Below are experts of layer 3 (counted from 0) of a mixture-of-experts language model. Rows are named router (the router's row for the expert), gate (a neuron's input weights, with its number), up (a neuron's input weights, with its number) and show model dimensions 0-127. Each number is 500 + 25 x the weight over its row's rms, rounded and kept within 0 to 999. Numbers have three digits each.
After each expert's rows: "mostly gets" lists some tokens that are sent to it at least half of the time. This comes from a sample of Wikipedia text that the model never trained on.

# expert 72
router:485550504493458450498559472531522499487502484504524549499525514510452492540499494529525463501494503494521488503505504518486492510524484472528466508534485464483471508506479476532488517470493508447498521493438472488507477494556509537464488474500487502503513489525469488516526508518537461514520484464482464518485518567505498498498479529512520474477490509477528505488444449506486498473533
gate0:509449532464505532489482495547501512511487466473501504504449513478525481494494499543508511493446536511503535510478527480472495480502502495515530494511492490497495453468516489494518463501467482542509501506511499546493486519517534505536510490483478491475514513491569490529488573484506528471456484508507548479556492525485521476456498479478474510504460474480513479506532552512459509516488
up0:502513503507483493481509508477479507496535526506496476506522462486498510487524515496478474483498457485541523508531504517532497499510515504496483514509516524532480549540489485495501544507507535412478474486484553507511509461515468507460493513506513496517474467449476542509522523525515472519477547517503437499421493484536488510513509504526550513514533520487505527477477491484516460466500
gate1:495538472515519519481487499470509515484478515475462509528499510467459506490511510511517509507503506488471506523440481561492451503491505494512495520477532496475515452495523451480473507466503514505491541518518530488481530499491470516508534527522474509438542457514534522506522530490469501531507517522469459509466478444504506482520515499524490510533501515531454520523538476472477538517453
up1:510500512459507514549465497444504482507542510526461478502501515519501498521479526507528487491486461533514480456485498446524518540476529497498508447480501529516504542510492511497471527518492476495485483508548516532513503469511507492528495525484501506493487534491521543463509524491520493482500488507485515458487513484492457487499556560498471513510504558482514510455479581490532509520493
gate2:509530471531504496510501502487520513523474485485489494507513481516470534435513520539519510506486523494498560508477475531548468474512510485521517489484488439483532495469491491479499545537502483547489493477481490474557543519517508517504491500500506499501485458485456476532557488490491473498496513502521461504479499495535521490518510515441516505466476510514479512517469471480460573532506
up2:472493472544517541474507484521435514464504539485500495485462489509455489497528507518510503526516488493493497476485456506535521551498498513473522512465492470496540519457535524470505488477462475489481529511483530511471497490492470504485494480482465512535481440525461506516503512476481482522484525517520543526488525511508471451533469482520502525489474467497480537482491493441535531507535
mostly gets: " John", "á", "ō", " Ju", "ā", " You"

# expert 51
router:577485509527498473542509483529463504512502458497504472522509483547468498509506496509480488510527514474471487483493492533466477492514532495466551535481479509528513533494514489474547535484530483528549482505539556508536486520503485506549476489538468537453532479484472535485522502505488520509468507530502492466521511496471505468489523491511532525494460490520500488475516492494534542514516
gate0:487488503512529483507556460487498492524516484496522503487500483504522532505500585495512504484521520551486492502503499536483501513503512498488509505517488489454512492520526509458482521473485502517505472524487491482477511526502498518499498535507589458463510535476514554512507468508501492487530486518457516516453487481504493568476486506518466522501547478512538497490448462443492483496498
up0:482546516472473449458463485461521457480494516499501479526477490494506479455507525511480528523508483504469495506496500509478490512481541466515488500486503515450428511488482518498503485490479479524494522525515536528499496546495509525504494493482484466458510479414511504516518551526588483511485503494500503490464522493488476509464522536483477475495462524512509481482516505523515494505510
gate1:490479498472485516499489487493511455474450500492465477543552491511505529499492470483530534490498491474485518515480524454514456481536518477488452509465540511510499491483484504516439497502516464478500467512508523486510525503519529497494521554490489527570495479500474507515499485515494527554529490485548494500500512487529469470541486510487495440495511476451473513546459487496478494504470
up1:470479482494510514505499517547559567506476520494487483471511503500509452521507491458490509499515534500448490514483495503514518481477485515509510503538480514538477491513473521455517434512493511522486506518486478506499558468455509519490512525500544526470520529498543484494476526496518535443503482508470521501546478491502529531492493486487497550496495478492500467495562542511499472510471
gate2:474487496495503525431471508535471492489537505474521547477486456444535475471503477493501508508469529513510502497496518520477518496466480503492500496532518473497473464535542463467492516449476445494468488471460486498488524509513496454502515527517500478453538535496489483504500486498422520511454490499470474514521507473509461497473502461472510526473517474492522482509506522478479499495503
up2:487495488519524514524517498543512519465539498494483516530497505523491502510540500467517519495474491518524543507505480532517503509433484499520497484538503514477513510529534486448516460506460498503505480497495544479524488507473515495487522492515438451500454487463459513482512517472431513476515512528542464527477484505495581478531509502502511509491482507504509503499522438489501536481491
mostly gets: "ations", "ities", "ers", "ies", "es", "les"

# expert 31
router:497526458548469517462495509455491492499521519447536459512516493467487529514482476491473497499526490510535531448464523466554483527483482484474494524465494471483480493510514547487486484505515504521516505537470493529503510501521500512473515546467462501492530553460516470546485505505523482491523470493467487473497500510497459466470483478500527473529523508453468549506490521505512500520522
gate0:499481533465517514533500466560507541503472454532455525543468512526525528451507514491513535477479533499477511510521488514514497465505510539489464491498500536444491536498488513481503512507492501508501456530504464509525541500508509502498507514505466521540528492536496515470499509486508531522506504506537506501511514465527488515497456491490480508482470508497421517499478557456490456473491
up0:540515493493503513548480491492508487458506497563497484489492484505458517504533489555498513524486484500513501459496499518535489497507470485555516551509478467506493508526557512508492476506503526495525494476478462493511524488516523494498488489509514508493515511497460471514474409523493478549475499513523485517526503516480516541522506487557492458526460479529523508530506508571499513525505
gate1:532453518492494500476491507518513529538479508554476547492508501525515518465515500514531529492499530472495511512541505490515486477498502516537479446521546526512486509522454478509521499485494473497516472522558479487524467508520521476497499502505497463532480498500519530462504533464448508517485516494558558538467498424507519491493496497488476511483484505495484498492476509504454474505447
up1:523516482521500501474515483544432474518507515497466540488538511512498569488510492494485518532505522513513535498485563531508492487501548518496503488486557487470530482520523485486479487471498528454476484505504491528488478462533498496525480549492468493496459494498470493511502501504478508482471482495491524486531485519506507531544525462498515524534514494520508565488500561515472517550497
gate2:477471538482518506520464471487499513511493498567504482548501523554484531456523494545529519462495484526495528518504496527508499489506515479560532517544491484509464518445502496506520550499513498517463494511526473478501545517488442540515479474535525495466510464513455490523467480494484493513515477498510473508492462504524513500507477528504476526467469480510516517497468485476498527461486
up2:510514493539489476489519498457501516492520457514488473528505536530487547512495512509490492486487463552527573493509481547489480505484499524539517519533485479510521461471498494523490534497512509503524488509496489491485516512460467564500487478487517464465544479493442515532528486480510475482497469496491462496473454516528523500484475565524501478488478501505557489539474482503488522483487
mostly gets: " take", " took", " hold", " |", ";", "position"

# expert 40
router:487537521526541470501525492546459544467474472482500542538496510482533501503506512531519486459513507499529457474457529467542458524507550484500484535480530524500481533509461528456455482498468508518515481473537482523517527514501485481480482521504508457493487477514505479505501545459482490509528475470530517497503546471484495510492522464503492472477499508471500510479476487451525493473507
gate0:525461524507462495524515490450477473516519474507465534518526498503477538470477480480490501505498519495506473530553492497520523472507550472462473542508507503508502485481511477504529509551476505533580464448514517482471464488485524507518517485478533507496453494452495498476513480519524503486510544520455531508490471491536473515482495518476508492521482476513502535511498498493486492485565
up0:481463483465525458508500491492463474507497522503498484475498486427475462496498483464482519506510491520484524464504515474494507523563491553482521515485494476522539503523529506467481506508499485480503501548503503531469489501540496456469517488489465512514516525520479529496488515516509536560503452516554509453512533494490465473482529512506467499546495486510499506475502499481519545440495
gate1:508480522483493510483508488468525489513527491545486562526462512522512525517510472525546503528502426499473509490493531447464513496472481507503506468525490496565513465488488488493500519495533472510532468533467487537532506496498528473520497467464513521520534515443517499490502507490534522476483552518522516502491535482535526481499490555471500503480506483519456469490517488512462481506500
up1:490485463491494490495539543482502463495464505498500563470519505443482489535503490510546484431503562527484538506484515489511511496566498520507495517506511480509519474523501498554513489487534519487577463513482520463502487501490455498513512511479504491499548555530486508479525468495480492506506504505510507482492504493495455492531533493513467475523532474482527506509473483510518500516533
gate2:515469485481456477495479536489493465521464551503521476524494502459528524482464494503501536505498499499448516513485489464505495501503501513490499490493512486527469464511476508452509502487485524434530461495541500492495515519516503489488531552486490515496487528472501552523466533481510542518487518512542552547483462479506462490479462524465495536432469487502486495511516523499485487509486
up2:482527508543515485504530495494500473493497480487543526511497491502469495502455508520497529485501514504513479422496474483499495528480440470502476514482514513483494497490489496461505478524483452551535502479482491566548528516478527500525496502459511490493459452472512516495535516510488494571488482503544473515465497485502471492489484500495512478481494511465491530484475531471489548461544
mostly gets: " 2010", " 2018", " 2017", " 2007", " 2014", " 2015"

# expert 87
router:502497548517474466481507515533540466462536492523511542505507525467509478517492520542460484526497506541455485518484473520484513516497486517547491529520502471522488516489470519483492526469535485454482525475469524473510513506495501486515510488497501504510518528485511497527480522514547489478483514484464538480536518543516467532437497499518462531479494450463493516458485457516546467505505
gate0:511514528458531551476493481476489502514523519466507515504541515527492492468498465470528537457481480479473506531506469519482554493504504513504524498514481506480483469458468477465546479512507473491493479535503525508489471490531482577549503505518486520488465488516520530573487489559513486499488485493483505513497482463517498477520488498483483497453500463544508510541481508480495480470501
up0:507503517521505481499452471503443527497523490493506495502545494537503535504463499486512484505506514494483465500477482493531513474465487505490512496475485514477472549488480465573495525492488488501482495442539507529492513477519552513540522511506522505511469524473522461546490546506449514481533528520526518492462496477515522467476494473537510473489528526531477478528551505545489526512505
gate1:466484530495499487484537482506526509512479489495486500518517476501474553511477498497523546476481488495505492525524509511516495464518502495505505551503511518482515527494482540534530503484458504494462453506495538476525588485512509512502502550509531493509512505485482484505459488506484557499479500547519524505452463485513519547494521485514462519524479399532508500499484507513489504504513
up1:481471528480485456493543527519556534477466455447487499513500487465493508530526495520472519510488506500502479500514508449486511468495487485523481488541524473529541498486503543487502483450513515488538492499476493503484508535496491466511517533503496480496471500525518485515471483502546538508432504486465494455494487539490493541500515528502485488556465468495508513456465473487514466474474
gate2:497506490476501483519484528527508498555504480485471465507524499495482519452505521511504524487455519457496522536513487502440499470471495492508494508501519530508494479473469518428471508507480499474554473478480519509490527464535515550469525488512432529455519507478493497566517514511500502490475528513476485524523494509527491504499478482473497535434494492506480520522522511481492479468471
up2:486527506488513493517481484508555489503531472496486500511492549474504474515508516520463502484505487543473477556534467510496532491494472485545470480512509511486460490468484480439531543507499494501530496492457486495510507535522500542508489444504498489485516513492548468537468465501504473493508521501478517513512506509522521488493461492478512462445465492502478552487454459509496441508530
mostly gets: "lu", "la", "mu", "gen", " Ja", "±"

# expert 83
router:450480496521501505471515518510510538503503478517505468505507504450516495559463512527469505511495491519508443517526516501509489514478479477501470486479538513550467497450515495519520467472501536491470511506480515485468483472538482492537490487476505477463540528483533535519535448491534507479528499471462516469490519505498530541501497485505564455539519520489496475518474466499542500491508
gate0:523502499532490526515503468494501540545529496480495519513523482507523522499476501523506482455473473523501556532517472485479511466529498507492543510498508448519471489488426481508464500520502522551493498502503524512530535509484489494479529529528518495487503506480489499542490545491465496549481483501492453528512532493500487537497494476504464544551494460494465537522468515496442466499510
up0:527551481519465500500482466505526481516489483487451530505514534507493552466465507456507499491509508505491489513482502532528506489485500529480482515463452500494497510534504541494490504497543485497495471467513463478542511501440515495499502474521550504489515518486497489467514487491486503477469535518468522478505483475485463510516511569501443527477465456543522499508515474538498548528465
gate1:508473519458525503501545505520505462464477546526483521547491466509483506490506503504504528456480530483486494533517484541511506501481553521491547475559501485494503477515528472513508489514455521501497513502539524531499510486526544536515515512522454499453478486534480499554499519493473556514469456527480494509559507515521507516538508486550514509502481487523492516527504527511526519491502
up1:547524499504495461512459488466473469511515485502508512476492492500525476471502503478528518505485553513497506495468502555468500481536505500468490480526463521462510472500503510449518533504514499509497506496517512506514508481518519530491484522502509473505508528527449535502515487523498504451466507497503521536495452470512487515512478527535410522458502491504502492418546513507501464530467
gate2:495545495503544502533513501509470512511456511503488493558483459483503506499486461564492503528476515454537509539522515463530509482492476483499510543539545489527490465472508516518492496554518520498475479484531472503536487538464517485460486497481489495509490476515486508529494499542502518481522536511528461494501534495522529462516534531485497531506461457484449499525470524514490477481499
up2:501518493458507466511493506514526500535482451525516516486502492529471511475487506452526498484479529499497491494458507533462506456492528530475516528461480509511565548532531505503532493467502472529504493497506487490490500519524529503532492519482522489465480539547525516543481517500490501470475460524462480531455484488501504517496521457523446495527514478515543496455458475502512528482468
mostly gets: " at", " up", " out", "year", "all", " Col"

# expert 69
router:524506507520503483536466476499447496518521463509503539511490517473510530498541479532500532489466496510518463487463493498435530449516514489511523487469490493534515495520525451449529501486505560550530505518509523496489526520561459498501489507516508514531451486502503498497540531485485541511476525507520486494494535483500477541523479518507494534482527483522476501487460527467525487475508
gate0:504474506487512481464509479492515488517523502512467527553525500559527471501485504447489512485496515502467503519509545526490513451495502460456495516550527520517470504485512497521478480495458490486488509475447544524463500471528487508516503486543469516509564482502494544506476520493545487480472491523496494490503477527505533525514530508509501481551484484538517470516557488540500484464506
up0:484519531492511486509494509524512471457492521513525449494472479460502484478509456559465515514478510485511506506512518504508508517506482480534515494544538506533478459493510501502518510533492547455503509553468481487494560530505482502432508487450461492498536496490497516485472504526498479492532474476547471505509545512503527502514476506561496521477461527498471503484528524526513496531477
gate1:486452495477512520510493514562473489516485546485528521520511499513491509480525493550479493466522521527480501507538534474492476534453512463497483470520549444509476519516489506460456525494488504469494486499495514528494482445466508494481493488516460465475518439516483533509483503501454507521510504508540525500481475511504498498471530452506509520546499502463471531532474522475501500514463
up1:515489458532480524506478497503507520499506499486474509523531468492492493502499495457535499479479511493525483494502505487544529529450472487480531510456489500490529499497544479490540491475499506557505480519511482477511509527474510491569501524506493494495461546495487510494508466469454519554469498516538497509526487519504481506449551493493515475541516454463521551506496505476506573521480
gate2:488503500523524488492516486457463521514483486433488469494522498527505540502487519485496537495519503479486506499489492488503500513470504494511493514490534463496587519489476471539513504487522476479507447493500497500505531501426487482490505505496556454456510500488462521527434468495465535507492505551482465528492471468516510519474532487468533507491525489504490491511515478488493485549520
up2:448521474492515489511443482466553467478491497532492499519518496501491467501491465471504452495483495532510501506507518511503545444516474511508485487510498553482495477481493521537488411482467497516488494506455522506502503457498520498490508523477450517513528532536503524495502564482472520486485484499484482475495518540499495494497524522488508469534479468554483474523497513523508544485503
mostly gets: "ne", "en", "s", "n", "is", "gen"

# expert 58
router:509482529538491522479495543509475471527506486522537527541540514472527478532484428532482491525490529519496493537504511477492518448512501503529470475543564518530457505486480502502466478501501494487526503494507468475469524523452503507489499484468484519528537485500483494515511504495470527523514459486474509541560544512510480501474471529441493530491497510496514489494499540524509505488505
gate0:481501453508539528552540486507460504466454499522484475526476498523462492550511478513519492475509452515444532532493532552475481509504560474484494510488519527490489507489528461490482526467476475525513522528502538505517476511511469525514488488480504502487511472536479484521550541510493506509488520528509458478506473507500463482453519464491549494501470510504537480519499520498477483518508
up0:529485501485519472495501483511447499484513535500489527519499477515465514498517558491529489492532499485510461471490465485492515493503536479524506517513497447462523466452500450493491510508469498506487523451536502510526543532490521527509477552518482519454496488499485479509491514445510473458483484533494498440476531491476504517513496488547554516512517468476460528473518459496516515483486
gate1:535483517525502515444532492527501506517481422504508506503525506447498495487487460479531528507482493506500519509492488482483502441467478493480511512504476490506484490490480501497485469479455580521526475483465483501497542496483516520491511543549479459483532511508477529531532489507479531513509482486532534520535495502517491552494494499476455501510449528485495480543480512491480531492469
up1:523497484507483506516514491529504472524452449519508534499496522482503501517493453490529498502481481499500511492452475470473517466485452521468514525474483498517487470484472470497486460468488511494514512474495492484467499525478511502503507503533477469529545511545445551520525543452417543515497472486530496510547516527498481526478469500485478516509520505474483500524494475499472527515457
gate2:554474500504525550450523493479458502483509477495521524520477512480510476486509475500500556493500500487514522534519477484499491480469455508497513516533483506453483459506476511482483501474480539522537487448492491488490495489477541531533537521544449487495527500474527498504495501502451550485495495518502536462522471521554512507462516497493523516480480489491492504538478510438460501511471
up2:503470502501486536434507474502440486489512480514526518536534509484495491491477468523531512476479532467537504519530491505500509471475461513521456503564498491505464469510457501502475519460449530508492506459488514497514498499468512505494462506496461471509504486506496461481510501504478530493493503525477515475524461508560484464463499493524513519476454517470526484501447509446482522490513
mostly gets: "na", "ka", "á", "ina", "ü", "ko"

# expert 88
router:492508462515471467489548503463496486478536528457482495526467505478535515528501494507463500472496529518509518487473497498489518532520523479487488539485516447481518475481491537510482477554489503497511499492474546575544520511499537491457543489516505550471513488496473464532531498545513513478507501514450514500522469507481477509481492515482528500530505506480445499534498448503486481493511
gate0:509452490486528523527461484513504532530496475490529542501503504547493520514508502504508541501476510495521526501500524520495546491426491522521494430475514485527538501517498473472500518498521523492503496492479487484569536441491481503502476499498535489468469531481489499466486501494449526509486480534513468514493526522507504486483455485456498540508474485537482508538506475508441499522499
up0:499552499478497475511504501520502502516488496495510535521513502549501507489447503445480491529518494444517525478502493507509492511491511527529469487513496464469455534501470487537495470499528482524459533501535497458526403488491544475513491497539461469493510527517504501476500519490508480491533475495507514515456506483490513482527476500466506490506449541511530478449548499482510508495521
gate1:487481492508514514455471514508481549490491473495538508520509499487498527469530458501496509474527441501524488501459503471509497481478502510468503480449518490530501522538504513534486488477514516498463500437523422473499500496491518480498467492504504508475469510493488547518461507457490512499478537518539478548460504446504481473514505498453497528515549494512509480511504507481444533512500
up1:536577485484478516527503501500521471489503489521465467466512502510508480538449501488495512529509512562483514506489510488525473528481519483487524490532473486531492486501496499464488501559472449495472477557484501478504489525498470488484523540456540524500537523464479466492527489475499475499512497494478442500529486523515516549492483486540483485525522505493459529497519524487501521537522
gate2:502519516498493555534507485553457518533485517518547492499477487515505509480512482497510522536513475507516485527519528497471469476458563508478484455504488514565474495530520535456518501506486485498487510520520450497489497480598482474507464534490540475499478507520505511539503531497499533513453489500508472515520515474516513476517514522479498497499507506538495509483485534467465508507498
up2:505523499525478484481493490493504552524487477511511509511514505512491474495487550492511486508502473451519484483496533496490438482539520463506516568479498476460463535492478514519504495498542515524512479485516514500465495487526542503509482510508518516536484509536470508509558469520505475503512450473524554516437538544502497517482497459547492484497516508490486484462520487476461459518486
mostly gets: " |", ":", "|", ");", "|---|---|", " /"

# expert 57
router:500474523544472518440471519488446481497498511511533490488539514443493496517490459510458493511482519518528514498518483476509511466464475498480492503525542526477491492501469529521476477453511508500496458488514476480539519477499503468540498536498451487475522484496532499478460499510474506526525494490512531485506503499514461540474481506482511565488514497483532551511465535487519536478454
gate0:505463515500507537454498486518483539536513499487508492524501443495479459466499483492502510465457526521531548515485486510469495482464504498499510518513516537431519483499514520517484481474484515533488451455495500497522537469497515513540499530500459468470504470497522454491485546500491520498476511513514510487512481478568497549490522487496546530487483456502503520531455510503479508483471
up0:490549475488512459566504503476561495494482476503481513490478537500509503491526513493519490524520472468497466509509515495525512528562495512493505460492478461557471503510485482474518530539493522482515557537512503506459473517523461479440504478511542510520497522496511535522526509469526508508504497477489490491459494523485527476519497525487456458538491542499480460494527500486505476519513
gate1:514481500514518538491501493501488555520475519484503509492483495515492511498537511492486509499495518432464478504489486477544505497523528481527514519486520481455496525499505505462542464510535494475455503510514549524449508531508485531485516530537553518517475521506509529554483544529506515501482492494539490511470498510506497519542507434461526520537513473491493516547475555514468496492514
up1:507486493480498521471523510548457483527461481506496499482494508495528526519516498515493506502495451530497496524481481481482515493467510504541504506513548494510523508502514453477499537520479489486487549495479514507495477478519534517496437466472529542542507510516506455474520554538511541492526519485538510511552472481501473510476465449525485521522557531518519446493501504524468508515526
gate2:498545492451486518473504474480468543497502517489505476512495488505521504478478509453514505463472498507554471502561500507526465506474499488508471506541500507480502505500513480509541553498462497539452499468495478516459511532462522519487524477481494498442492516431453559500497497531475515479504505503505454493495497498512496507470495519496502488525514511499501539497488460476497429493495
up2:454473529517510526486492496502475482467513513486508482519475528469520483514512482488493494509495498521503525509527507515482530502490501463531482515506491537466523527481498506499478550489500486520481456558535496491508501531517501488480511494488484492532489537540549506497491459602477491492498462492524468517491492507561505464532463500485463491516452461501491549481479499467460538496486
mostly gets: "ö", "iya", "è", "ka", "ä", "á"

# expert 149
router:487472478478475545511444488490463487484468549537542512517483497476446508500461506549465495520509477497521484507485493465493502497473486485471511512464487522501482495527496543510530508529503510488469469507499470483447485514539469466533485508495517485499494488480528495487500500470527483537483498489508539493525456530497482531518479521477500502507537455524531568503446530508506451510512
gate0:472489487496530548512506549518483511513460462498456503557534453544495490500481494493501496459469481468524509491522501494449501505486481489478469514493529493519476482475550528477550526520500494503514486488494498512509479445541545492518517505449512466521477502476515528528523505506484541471499512536504462504475529489508499492459500486520489487537452499470529488455479482450513495483507
up0:475527488522493496528508513513506501515511463486529570534492481518481486513487501466487495485518486498519496490507511478500488511476529484486439475504480477504511495502521493536463454476451507457499479500499459490506490509503510472466499444499511487538490447529556528481483492463498485512502515501539487547479518519480512534519525497511522460475555537536522467447512457484508476510543
gate1:482462490490497481476536496477550493498492507485522518555527458474515483525547433492511509480474493480483524508548518506481453477530530503478497495545524493521480461444514500498500529504491498467477469499485519543482521511559460494454494519487480521467523471505517505489464551493482494518556460497510477500500504515547507473509489489480508502472484469487492515476487475506516536497522
up1:481493507504467523508490481528474483521478464499516465526466492482511539470518499571504497479474516486484480491491513483518497502494523498494552486480514516527489501475517504474511413502450529493514540481481518482530490497493501494515478454522503520503454511509457466505547491514510523486494513522523499481466517484491458448483496468531499518537530553486506453472520528488543535530495
gate2:463559496469493485462512463490470520479496479489528478496547508506513529521502457511512500467474502504462492517556501532545503483480486503538485524501528464474511465502488563478500515494442491490500475490490499519533500488464517518471529512486470506491504479467514527517495520530507532486460515511498473507467514507533452468491522483452529529560498487477500468554503519503477474494513
up2:496433509494479518511473501512453437488465536533509488479516498520502504509497479541524499498527498546488482519506505506474512499517467496495570500464481489539518491479509499485492478540507485478490519504475492475503484481487515510505497478489477505461518513517457530526536503518481488500504435514441465433494496479517450468460484501511513526484492525474492466515528524516502516517442
mostly gets: "|---|---|", "ow", " count", " control", "off", "hop"

# expert 100
router:507508459477495545499503521490532472488475465479472519545482480518470462544495486487498509519525531463526499512553491470519559514507491553490497519550500546519493487503534494504506536487491472466505519490519545504493466486499464523501510497538491521531499509504517476478502501450478506496501482510508489457493472555496546462497472471496495481478499472522538520475534492519488500556453
gate0:501475466486484506503549522515490490545505466482496494507489509474473528500524496516498542468458511535525522529554485456502482516475529485455470512500542483446522478467511528528464506529440526504518487517519485484478484523482518507485529538522483464455519470481498512502490493509466468519532505487491455474465464496509527531454524486497466517537481502505492530542497527489484470498488
up0:479525495534499536495530495495491475496519516505524502487447495495542529456504533517466552490506485509514474508479502496473438517466475470525505503469485490537494531534499513485481489524484489468511485478523485479460526475476493505447491484509533509519486502525487484503493511491468504528476562512478484525510552492515479490460496545471517461426553487521505501499522529470520458492492
gate1:497516497490529482478554492511516499477539502495462480463548527499540481483504506480493503488481463484492501533511489515495479502479513491511574478506496474478489494506512448502526518481487515463496491512517560529516476486484548520548520499507528471523537496480503502499556525489512524467498466542521484491523470520535511540504509458484519532535439441518479505486522474524492515496480
up1:506498515467498509505504505506507482491465489492527489507502531468505473526448503480493525469506518490467492473503477545483551502518491506468525569527465529519502516517548520547485482501498491473492522443514520533466510501441479535529496515456507518532489448496513491495488498531462547533481477509475464509450502493488505442489478504537529512524529509527492492474505510545515513501489
gate2:505572547546548518498540498504494522498529466512504519523461496517466533483501495462544479476485525499501483492491526523506480498510501502491489536490500501533542494494509515481468445479497485492537464506489528518498525511477530509514531498524496517496469455501488512542490527560499548553475483523535484502500486531534491482523528490498510499479516433521536505504507526535476474476503
up2:478479482498475512501481520429467489475514476483519467513537443507511496507463511455499518535509473503527498488529504437515536470487501505518469483507490499515474509473457520515457462507517489538521531484559516519515475517488531513480471502466466481506473518449534523484494548501491475498501513529486468500506507487474506518464538539456521460518511484490459495482480503484515508500464
mostly gets: " allow", "gg", " follow", "app", " having", " develop"

# expert 56
router:499505504464489511506554519477510531511512494520520516518448481458505549497508502530498509507490543511534465525547500485462533488511523486476486467499497505516470509514471482490493531518513485507485520497497447499496477501506463489468466488480523524516460456475522522521529522512508508504510501474478453497530525502481563493541477523475445496493558517490478544464478517466509455458494
gate0:513493513483509485482542498485493454539480508522564492494452494502542505507521477502485507514530504532480509505487497485488513509474528463480481481490522492530474519523485433473491495540531516498502531462483464535507470531488581490496502489506486552496477466478516440528528523464517502526488532508468444476522523465494518513515503507498481496462514515536499502501533500460495494478515
up0:476462541544510518509509485484445477518539456497488497494527513503519501492451506454488487504479477477530533479485512494481483528447489478478493488501557491490511494492489541515510474477475518506556473500554518496516518537489458516473514533488420446509500498510484497486486524482492481514517488512482514509488539490486474474489502486477569504522476530482466515505488478508495509537479
gate1:523459526459498520470507497525532469477465511522485483517510517490525524452484522482502516506514507495486517533517518522470470548541492500507506499510502464520538505526515504484504487492545517463479512514438494566535496535496527517522530506543535536465532464476507488498529520553472520457514501502493477531459466516498525468543507497486482503516491524545491496500526467530475526509504
up1:495553483506508480505511541494503490492523529499467528489521510499478484506533485508526546547494544499469500468522515567488516487489538515521525494529495499484490481497503473513547523429493513522531539491491479487482502477465520549502501466503459523524489475487550514525514517478504517501506503524478493458506485498495528549511522490482546501453503476517485528498496499531515556441526
gate2:495476512494484502493466505468469504500478579529482528495497480492454529521507545531522536485482493562482524516516497497480496489469501451525502501471517493529527521507518556476462515509518489491545512484462497586492498516502511522525496507550520480499459490471533511510496497541519506529483519487506489485497512526503447475491548497516525470511505476500522525528480474473501494470490
up2:506472441495480518480457479498471507480519482477505484502481488490486477486532501523494488518500485476504475495445535468474462473489525529488511516414505510505539494514481476463488520470479511494482479477532504468522476483496502463535511481464477519490454487467507500518500486488493489475462511519525491531504459490514433481474505472503497524477534502478516470505538491545487566538515
mostly gets: "den", "!", " &", "ley"

# expert 113
router:494453539510524494469490486525510493489462472521526521480502527537504558477502511472511500453440486495488517562530523519516482428511496475484505493543461485508506521505510488521513509488501485522475511486450480472511464495525525508514503504515469531483522507516498481502459527518500487461451500508505503515476491480522505547529449444487493515511468462484544475519516506503465506481522
gate0:470473470455477497470494493466527543556503497528458496496512451495489547500513513553516475502507481521481504467498517513512518439494537510479532503467548477495511511464522481540482511525468507502502495529544523517473497511510514475482510472477531523504476473507490503512517482459462526552549508498532477544527524509488514522501508487509527530517541517521476522459506488471514474526489
up0:517558516517533466539458494534520489470505499487470526492535511533465512495575546533499492491486512490495490488488501561508512495555494489521516498504487508515545514516513472493499515534501478464496508531508484495536502508545515499507486432534508517466518457531461498504527478508526475497451491513518496494476487500480517494516506535519492452483475490524503452530544473518500523490514
gate1:514484496455496508504499531509466473514520509498504499494445467492472502508528510518460547513481523495509463480525492482514469549473527514489511461468528489492500476543541487487457511510470480512501445446529520512513509503527479481510501516497529518511451503480506532495507531513481491509489563542533490529468461484540491512504526528470511519520537451510494520468468522476468499478546
up1:521488487486489497535459494510492491494442513524519509513547503539494461521517533517437467497542495490508496474491512484479471523492501536482503502448499502522502521504535504495463501491522461498496515532528499497457487490488450486525457482483489479543510518559526530484494492462535494500526485488446524441515550498483475473482505528548493506504491518502488481519498530487557517522491
gate2:496482465495508503518512478523509530517401487482514503509511466514514464497504466479511496527429507486498560487459477490504465504479516496511510493487497513498512498455506527507511501482498525546521483452530513504476506551458480555529509482473524469523491515503501538514524516491478494491461482506499528488480471562501509493498501504529501540520493461479494482489516498475497548551490
up2:541519478478498516523477482503521490517432487532511535504519515567474482518536573471495500463523493482499502484494545496511484491520493541487537519486492509510524485507525512517512486540502468474488523534546498494476482501539537502539482512533489515522486507515459487484485488470512485521465499510442482508501541524450489471506489501499475531529497495534511473498511542515520522557482
mostly gets: " Pa", " Mi", " Li", " Ma", " Ro", " J"